config.toml
num_hidden_layers = 8
hidden_size = 448
n_experts = 96
experts_per_token = 3
d_expert = 96
d_shared_expert = 128
hidden_act = "swiglu"
moe_layers = [1, 3, 5, 7]
router_score = "softmax"
normalize_top_k = false
routed_scale = 5.66
balance_loss = 0.00335
balance_bias = false
init_std_router = 0.0164
lr_router = 0.000888
vocab_size = 23015
norm = "rmsnorm"
norm_eps = 1e-05
tie_word_embeddings = true
optimizer = "adamw"
learning_rate = 0.000733
beta1 = 0.9
beta2 = 0.98
max_grad_norm = 1.0
batch_tokens = 65536
max_seq_len = 512
train_tokens = 338700000
max_steps = 5169
dataset = "wikipedia_en"
Below are experts of layer 5 (counted from 0) of a mixture-of-experts language model. Rows are named router (the router's row for the expert), gate (a neuron's input weights, with its number), up (a neuron's input weights, with its number) and show model dimensions 64-127. Each number is 128 + 32 x the weight over its row's rms, rounded and kept within 0 to 255.
After each expert's rows: a language model's description of what the expert responds to. This comes from a sample of Wikipedia text that the model never trained on.

# expert 1
router [170 129 105 154 143 170 125 167 113  68 145 114 132 106 153 119  90 139 154 116 161  83 122 128  58 131 118 168 153 109  92 162  66  82 136 104  94  79 103 103 141 155 130  71 179 145 189 170 161 186 157 105 152 128 119 119  72 183 126  82  91  75  76 109]
gate0 [141  93  75 202 189  83 124 140 179 135 152  77 100 115 125 118 175 169 138 137 158 139  60 127 110 205 181  65 119 139 141 168 146  96 132 197 114 156 107 111 118 110  89 153  70 171 115 170 129 174 143 119 119 101 150 115 186 110 192 129 110 175 143 115]
up0 [148 182 158 146 117 144 178  91  94 120 147  95 129 147 125 112  96 141 116 116  56  97 119 140 143  76  97 168 158 127 138 116 139 122 119  67 140 161 141 123 125 189  85 114 155  65 133  99 143 121  76 132 123  99 116  96 104 135  72 150  71  91 136 156]
gate1 [134 153 125 141  58  85 167 142 137 125 119 112 134 101 173 117 137 198 135 110 124 116 167 191 133  66 153  58 152 194  51 156 129 107  88  96 140 140 105 132  74 151  71 141 107 133 184 138 142 141 144 143  89 128 123 149 133 144 120 134 150 134  91 108]
up1 [ 77  85  85  91 109 121 121 123 152 171 143 111 112 159 137 128  93 112 106 181 148 137  65  64 132 146  97  92  97 133 136 117 147 176 187  86 108 137 104  98 115  93 143 171 126  79 129 136 102 103  98 134 161 144 163 160 117 128 103 157  91 125 113 135]
gate2 [159 122 162  85 190  96 134 124 163 149 148  87 158 161 128 143  94  88 156 104 113 174 133 118 129 125 112 119 129 104 145 107 117 146  56 174 149 121 118 164 133  84 146 125 166 110 122 145 132 133 141 126  60  91 110 188  63  96 103 102  58 128 197  85]
up2 [ 75 121 124 163  25 115 121 127 112 142  79  97 172 162 123 107  99  90 137 149 137 107 114  77 116 148 103 105  94 145  79 149 127  91 114 131 124  92  80  71 107 130 124 111  93 116 186 150  54 169 137 168 128 135 105 131 133 169 121 165 157 130 188 161]
What it handles: Commas and relative or subordinating words that open a clause, such as which, that, when, where, however, and time in at that time.

# expert 7
router [165 105 120 165 178 190 144 164 184 134  82  93 146 154 149 144 105 105 175 130 141 101 200 110 148 169  97 127 161 136 124 145 127  93 147 154 199 165 122 107 197 123 133 135 156 167 127 130 156 175 107 101 107 113  89 216 139  45 142 169 206 146  89 141]
gate0 [101 146  94 172  98 107  35 106 110 135 109 165 129 103 101 147 121 139  98 168  96 153 134 190  95 119 166 149 111 109  94 158  91 156 139 102 151 127 132 170  96 121  92  98 106  47 154  94 113 115 126 173  98  69 143  97 128 130 141 133 142  92 159 109]
up0 [148 173  91  72 134 133 153 153 131 131 166 129 162 142 144 181 159 128  18  48 157 143  88 128  59 177 154 139 137 139  86  94 118  99 187 111 149 117 143 126  98 148 116  83 128 160  82 102 155 118 111 133 161  76  88  88  75 141 139 151 119 134 181 131]
gate1 [ 99 121 122 138 106  87 137 173  83 115 138 114 123 192 164 123 155 125 145  77  72 201 108  94 111 120 173 151 152 123 106 111 129 117 131  93 120 127 115 115 132 120 122 149 101 124 113 166 115 122  94 107 129 124  30  33 140 139 124 118 137 142 175 140]
up1 [ 91 154 169 101 100  89 114 102 108 129 176 118  27 119 109  64 124 108  78  67  68 150 184  77 108 132 151 134 130 132 109 127 164 128  91 128 107  85 121 133 118 170 116 172 115 144 110 160 100  80 137 127 140 124  93 119 160 123 135 146 146 175 165  64]
gate2 [185 130 150  94 175 121 120 108 171  74 154 134 102 125  88 143  87 124  88 128  66 158 194 174 126 125 132 170 182 164 120 150 145 144 140 121 132  83 145 159  66 144 113  86 127 127  86 136  66 117 185 122 126 158 176 146 126 122  89  94 119 157 111  92]
up2 [ 99  79 143 145 142  92 165  61 134 160  73 162 105 114 126 143 146 118 108 131 134 171 113 160 123 105 154  96  94 169 149  98  74  97 100 124 123 118 128  95 140  84 169 132 130  94 163 146 171 138  81 135 144 106 132 127 193 152 155 143  96 111 165 211]
What it handles: Colons inside track durations in wiki tables (4:30), pipe separators, coordinate glitch bytes, and he/she or place nouns in plot text.

# expert 5
router [111 127 155 174 143 140 154 115 154 183 159 152 141  98 156  95 128  97 160  84 125  82 169  71 123 191 104 148 150 160 183 127 172 136 127 152 122 127 174 132 118 117 117 156 146 114 102 145 148 137 160 202 129  98 107 122  93 148 131 131 125 152 175 163]
gate0 [116 149 125 149 108 199  98 149 136 101  75 132 120 144 104 164 196 108  89 138  70  98 145 104 139 166 114 145 189 119 122 153 127 160  94 134  56 110 107 152  83 166 163 174 182 108  98 167 101 110  55 106 172 105 114 130 153 112 163 140 177 122 157 104]
up0 [118 111  85 110 208 141 210 170 129 152 100  59 129 214  74 125 113 161  98 163  94 126  87 206 106  86 107 159 128 163 160 101 128  91 124 139  98 130 109 154 157 126  84 114 145 155 100 134 182  83  78 100 112 102  70  35 165 135 148 120 155 152 158 116]
gate1 [127 101 107 175 107 148 119 140 105 147 141 142  72 142 109 133 119 160  73 125 145  78 135 125 167 111  77 152 119 100 136  58 154 175 141 123 161 115 117 174  87 127 169  98  59 171 112 137  91 111  91 152 238 109 100 118 175 154 109 165 109 117 146 109]
up1 [144 107 147 108 112  82 119  71 156 152 112 123 118  82 168 170 129 130 192 108 147  29 139 115  47  93 162 148 137  69  92 164 106  88 154 133  84 129  85 127  98 153 138 148 166  84  88 112 126 120 151 163  84  84 146 210 125 127 133 133 160 129 131 123]
gate2 [110 178 109  68 138  96 135 189  99 140  69 176 153 176 105 122 172 141 164 149  99 160  68  76 130 147 102 130 124 158 155 137 135 117 102 103  47 122 148 140 127 137 135 156 130 132 105 135 152 113 129 151 116  83  97  27 133 145 133 190 168  90 171 128]
up2 [ 71 171 131 173 114 163  81 156 161 116 143 159 128 130 117 186 200 111  71 144 136 107 119 152 153 118 102  90 142 126 137  96 115 144 137 101 125 110 201  38 154  81 154 144  87 110 189 109 107 134 131 128 155 151 154 111 142 152 126 152 156 196 206 106]
What it handles: Tokens inside noun phrases before the head noun: conjunctions between adjectives, quantity words, year digits, such as and, among, half, 2018.

# expert 27
router [141  60 102 139 144 138 158 145  25 112  78  88 188 135 158 125 155 106 147  93  86 132 151 107 141 155  91 142 153 194 147 173 107 176 165 159 122 161 106 108 150  58 147 123 146 150 100 113 164  98  97 159 121  33 163  81 137 123 141 156  76 138 162 136]
gate0 [ 75 159 161 166 118 108  86  97 207 108 111 122 138 107  93  71 130 190 159 131  90 110 133 144 160 180 138 158  95 146  78 154 132 125  99 111 174 117 143 136  98 134  99 118 110 120 129 132 124  80 156 192  88 119 144 181  80 111 116 160 100 157 113 180]
up0 [168 136  98 116 140 115  91 123  93 139 175 169 138 144  91  77 109 131 146 175 147 156 121 173 141  71 128 137 143 128 142 133 115 107 137 130 128  78 111 130 139 108 113 129 159 145 217 128 122 135 136 139 172 153 153 164  94 112 117 138 155 121 135 158]
gate1 [116 119  89 107 181  71 113 110 111 112 161 124  91 208 118 122 139  87 148  97 113 125 131 109 108  61 169 116 117  83 145 152 127 174 122  84 102  98 102 115 141 159 142  94 145 134 148  94 152 102 137 143  81 143 120 197 137 168 156 107 145 108  99 175]
up1 [119 139 123  86 201  51  79 113  96 104 102 113 138 174 113 180 127 154 156 114 108 127 118 120 100  93 123  91  90 103 193 135 108 165  74 125  93 147 146 105  94 166 172 107 106 134 187 162 145 135 129  85 146  96 113 152  91 111 139 152 139 169  73 126]
gate2 [ 91 109 164 169 142 142 118 103 183 198 107 124 116 164 147 118 121 108 147 131 106 192 121 128  77  81 140 101  97  98  68 140 130 123 109 137 124  75  84  53 164 114 129 102 133  69  97 122 124  73 173 139  86 129 163 116 150 125  97 141  95 132 164 127]
up2 [ 69 147 136 163 117 163 159 131 113 132 145 122 123  93 158  98  81 158 166 134  83 186 133  98 155  78  84 160 106 147 112 121 138 157  72 176 113  52  74  73 129 135 116  95 147  72 155  92 118 104 164 146 116 128 143 120 160 128 114 156 137  96 132 147]
What it handles: Middle and final digits of birth years, ages, postal codes and decimals in infobox biographies and addresses, e.g. age 58, 54481.

# expert 19
router [175 146 106 164  91 192 138 152 166 158 128 176 110 181  98 108 117 152 155 197 149 163 163  99 110 130  86 121 123  94  80  95 111  86  87 115 169 133 124 135 128 110  90 148 155 109 152 174 103  90 109 168  99 111  73 152  84 187 169 111 113 142 181 116]
gate0 [168 131 107 106  73 146 124  63 171 126 164 166 108 159 111 103  92  78 169 122 158 146 152 132 154 126 101 136 167  95  95  77 150 111 136 124  82  61 161 120 182 121  76 134 142 193 130 118 158  69 161 154 124 111 146 130 161 185 173 114 167 176 126 188]
up0 [119 149 140 134 140 162  99 119 141 101 140  73 146  89 136  98 122 111  98 109 162 143  54  95 138 107  98 145  98 127 163  96 130 153 136 183 145 167  79 131 156 132 144 103 133 167 148 166 165 157 131  90 136 148 161  93 167 116 147  72 188 132 199 138]
gate1 [104 157  54 137  94  93  77 145 162 138 160 128 122 111  89 130 138 122 225 136 220 111 175 155 104 222 176  86 167 129  81  68 129 163  90  85 123 108 178 119 135 163  74 127 115 172 146 113 103  92 156 127 100  80 129 167  75 129 156 107 117 112 153  65]
up1 [152 141 137 179 169 158 176 133 186 126 144 148 134  85 168 165 121 148 120 159 153 179 120 157 151 135 138 137  71 111  74 100  55  99 160 136 108 183  88 130 157 111 106  55 102 128 100 146 137 117  62 133 142 170 133  90 137 122  70  83 144  90 127 114]
gate2 [131 122  84 125 156 161  97 128 149 158  90 126 126 157 146 159 147 149 149 140 174 119 131 134 110 113 129 167  76  89  93 126  92 116 137 142 145 116  90 193 182 158 137  98 120 146  89  86 118  88 139 127  65 133 131 115 159 141 125 108 111 110 155 101]
up2 [138  85  89 154 184 156 129  86 152 147 152 138 164 136 110 154  88 156 121  97 196 116 152 121  96  74 145 141 103 108 117 183 107 145 154 150 120 153 173 126 136 116 130  91 159 122 127 122 110 177 171 184 110 159 173  95 154 175 117  96 119 126  92 134]
What it handles: Words in music, film and book articles, such as album, song, film, Episode, liner, Nominated, and pipes in award or review tables.

# expert 35
router [144  99 128 142 121 110 187 113  67 119 131 144 170 180 116 121 145 120 140 134 141  67 148 161  98 141 141  66 144 188 158 204  97 125 156 121 206 120 170  86  99 126  53 122 123 132 123 108  95 112  99 151 117  61  87 110  80 142 114  93 122  85  96 154]
gate0 [143 130 125  92 172  60 149 154  87 139 173 120 170 138 112 177 145 165 149 191 134 150 130 180 121 166 129 147 159 101  82  73 122 170 145 155 122 115  65 138 153 130 155 147 194 154 129  71 108 183  74 150 125 123  77 104 114 117 118 140 245 126 119 128]
up0 [ 81 153 131 110 122 133 135 126 131 123  55 112 107 125 113 100  97 154 141  76 131 144 127 103 169  98  68 125 127 122  63 179 144  67 138  95 102 103 147 157 145 148 123 117 189  98 104 128 128 144 155 118 147 151 134 114 173 126 153 170 104 108 114 100]
gate1 [130 134 201 134 149 126 154 126 150 112 134  84  90 158 160  86 109 105 141 106  96  94 120 139  58  44 129  92 166 132 116 142 135  85 181  59 146  90  95  95 188 134  69 105 128  89 117 125 167 119 115 110 109 166 193  50 111  71 118 131 140 145 146 117]
up1 [118 110  47  78 132 134  96 154 113 132 126 139 146  92 135 136 136 134  80 149 133 148 141  98 182 169 126 162  69 104 127 155 134 159  47 139  72 166 173 156  93 162 192 145 106 121 150 133 116 117 164 111 152  89  99 175 114 176 161 138 109 141 136  90]
gate2 [ 99 120 137  98  82  81  69 101 132 134  86 165 141 138 152 115 121 135 148 123 107 158 132 132 136 103 109 139 123 128 141  99 147 109  82 126 141 153 111 123 145 154 132 156 109 112 128 124 178 119 185  88 154 164  77 253  89 105 140 125 145 128 190  95]
up2 [160 139  76 165 134 101 204 125  75 105 166 100 121 101 109 141  90 173 148 138 156 140 102 128 113 161 120 101 162 132 115 118 105 141 172 149 144 154 114 110 133 121 121 122  97 117 129 170 165 135  52 196 112 107 126  52 155  95 105  99 140 122 151 119]
What it handles: Line breaks and final periods closing a sentence or paragraph, often before a section heading, including the ).", ". and == tokens.

# expert 28
router [121  74 114  77 127 149 203 175  65  82 188 116 206 147 122 114 105 128 132 146  85  90 104 126 123 176 109 121 140 175 136 142 139 137 159 161 156 132 109 148 109 148  88  69 152 121 108 156 105 131 142  92 153 152  80 108 152 128  86 130 121 110  77  93]
gate0 [ 96 114 173 177 167 136 135 107 125 133  91  94 154  98 142 142 178 163 103 123 101 164 113 143 144 153 167 152 127 159 138 148 144 127 191 112 157 150 111  93 154  74 123  93 136 114  90 107 192 100 128 170 163  86 144  90 139 103 143 161 139 136 159 102]
up0 [172  92 146 153 127 106 148 105 107 154 106 126 151 141 118 142 138  55 106 104  92 108 172 126 103 105 116 116 114 124 146 147  85 133 133 207 106  92 181 118 150 115  98 178 164 122 153 164  93 133  88  69 108 139 153 150  79 130 106 158  58 133 131 135]
gate1 [ 92 185 181 111 146 126 173 134 109  87  99 120  81  76 136 144 100 149  67  96 126  76 131 130 126  98 126 108 152  81 138 142  58 139 148 157 148  74 130  81 137 115 154 113  93 172 124 138 127 115 124 187  73 130 153 160 122 152 114 159 153  98  90 128]
up1 [126 146 118 158 120 136 196 171  73 139  78  77 106 185  97 113  70 128 143 130 107  84  96  62 110 167 161 154 193 119 114 117  84 121  90 143 165  82 122 127 116 122 168 176 158 148 150 184 137 137  88 141 122 147 120 104 106 113 127 183 146 133 124 141]
gate2 [142 123 184  79  28 116  86 110  44 116 152 128 109  97 119 135 157 139 129 140 112 117 112 102 125  78  86 106 159 128  93  85 154 116 140 141  73 154  97 139 110 113 103 122  92 150 128 145  85 139 157 145 129 137 139 115 165 142  90 111 152 144 123 116]
up2 [165 104 168 124  88 158 122  76  98  94 156 123 159 112  97 112  93 143 149 154 108  98 117  97 151 129 118  95 120 156 109  65  59 127 214 140 133 107 130 194 125 110  96 102 171 106 118 167 146 131  72 150 160 129 202 132  98 131  80 119  84  97  90 109]
What it handles: Periods ending sentences, plus periods in initials and abbreviations such as Peter J. Lucas, St. Patrick, Will. 4.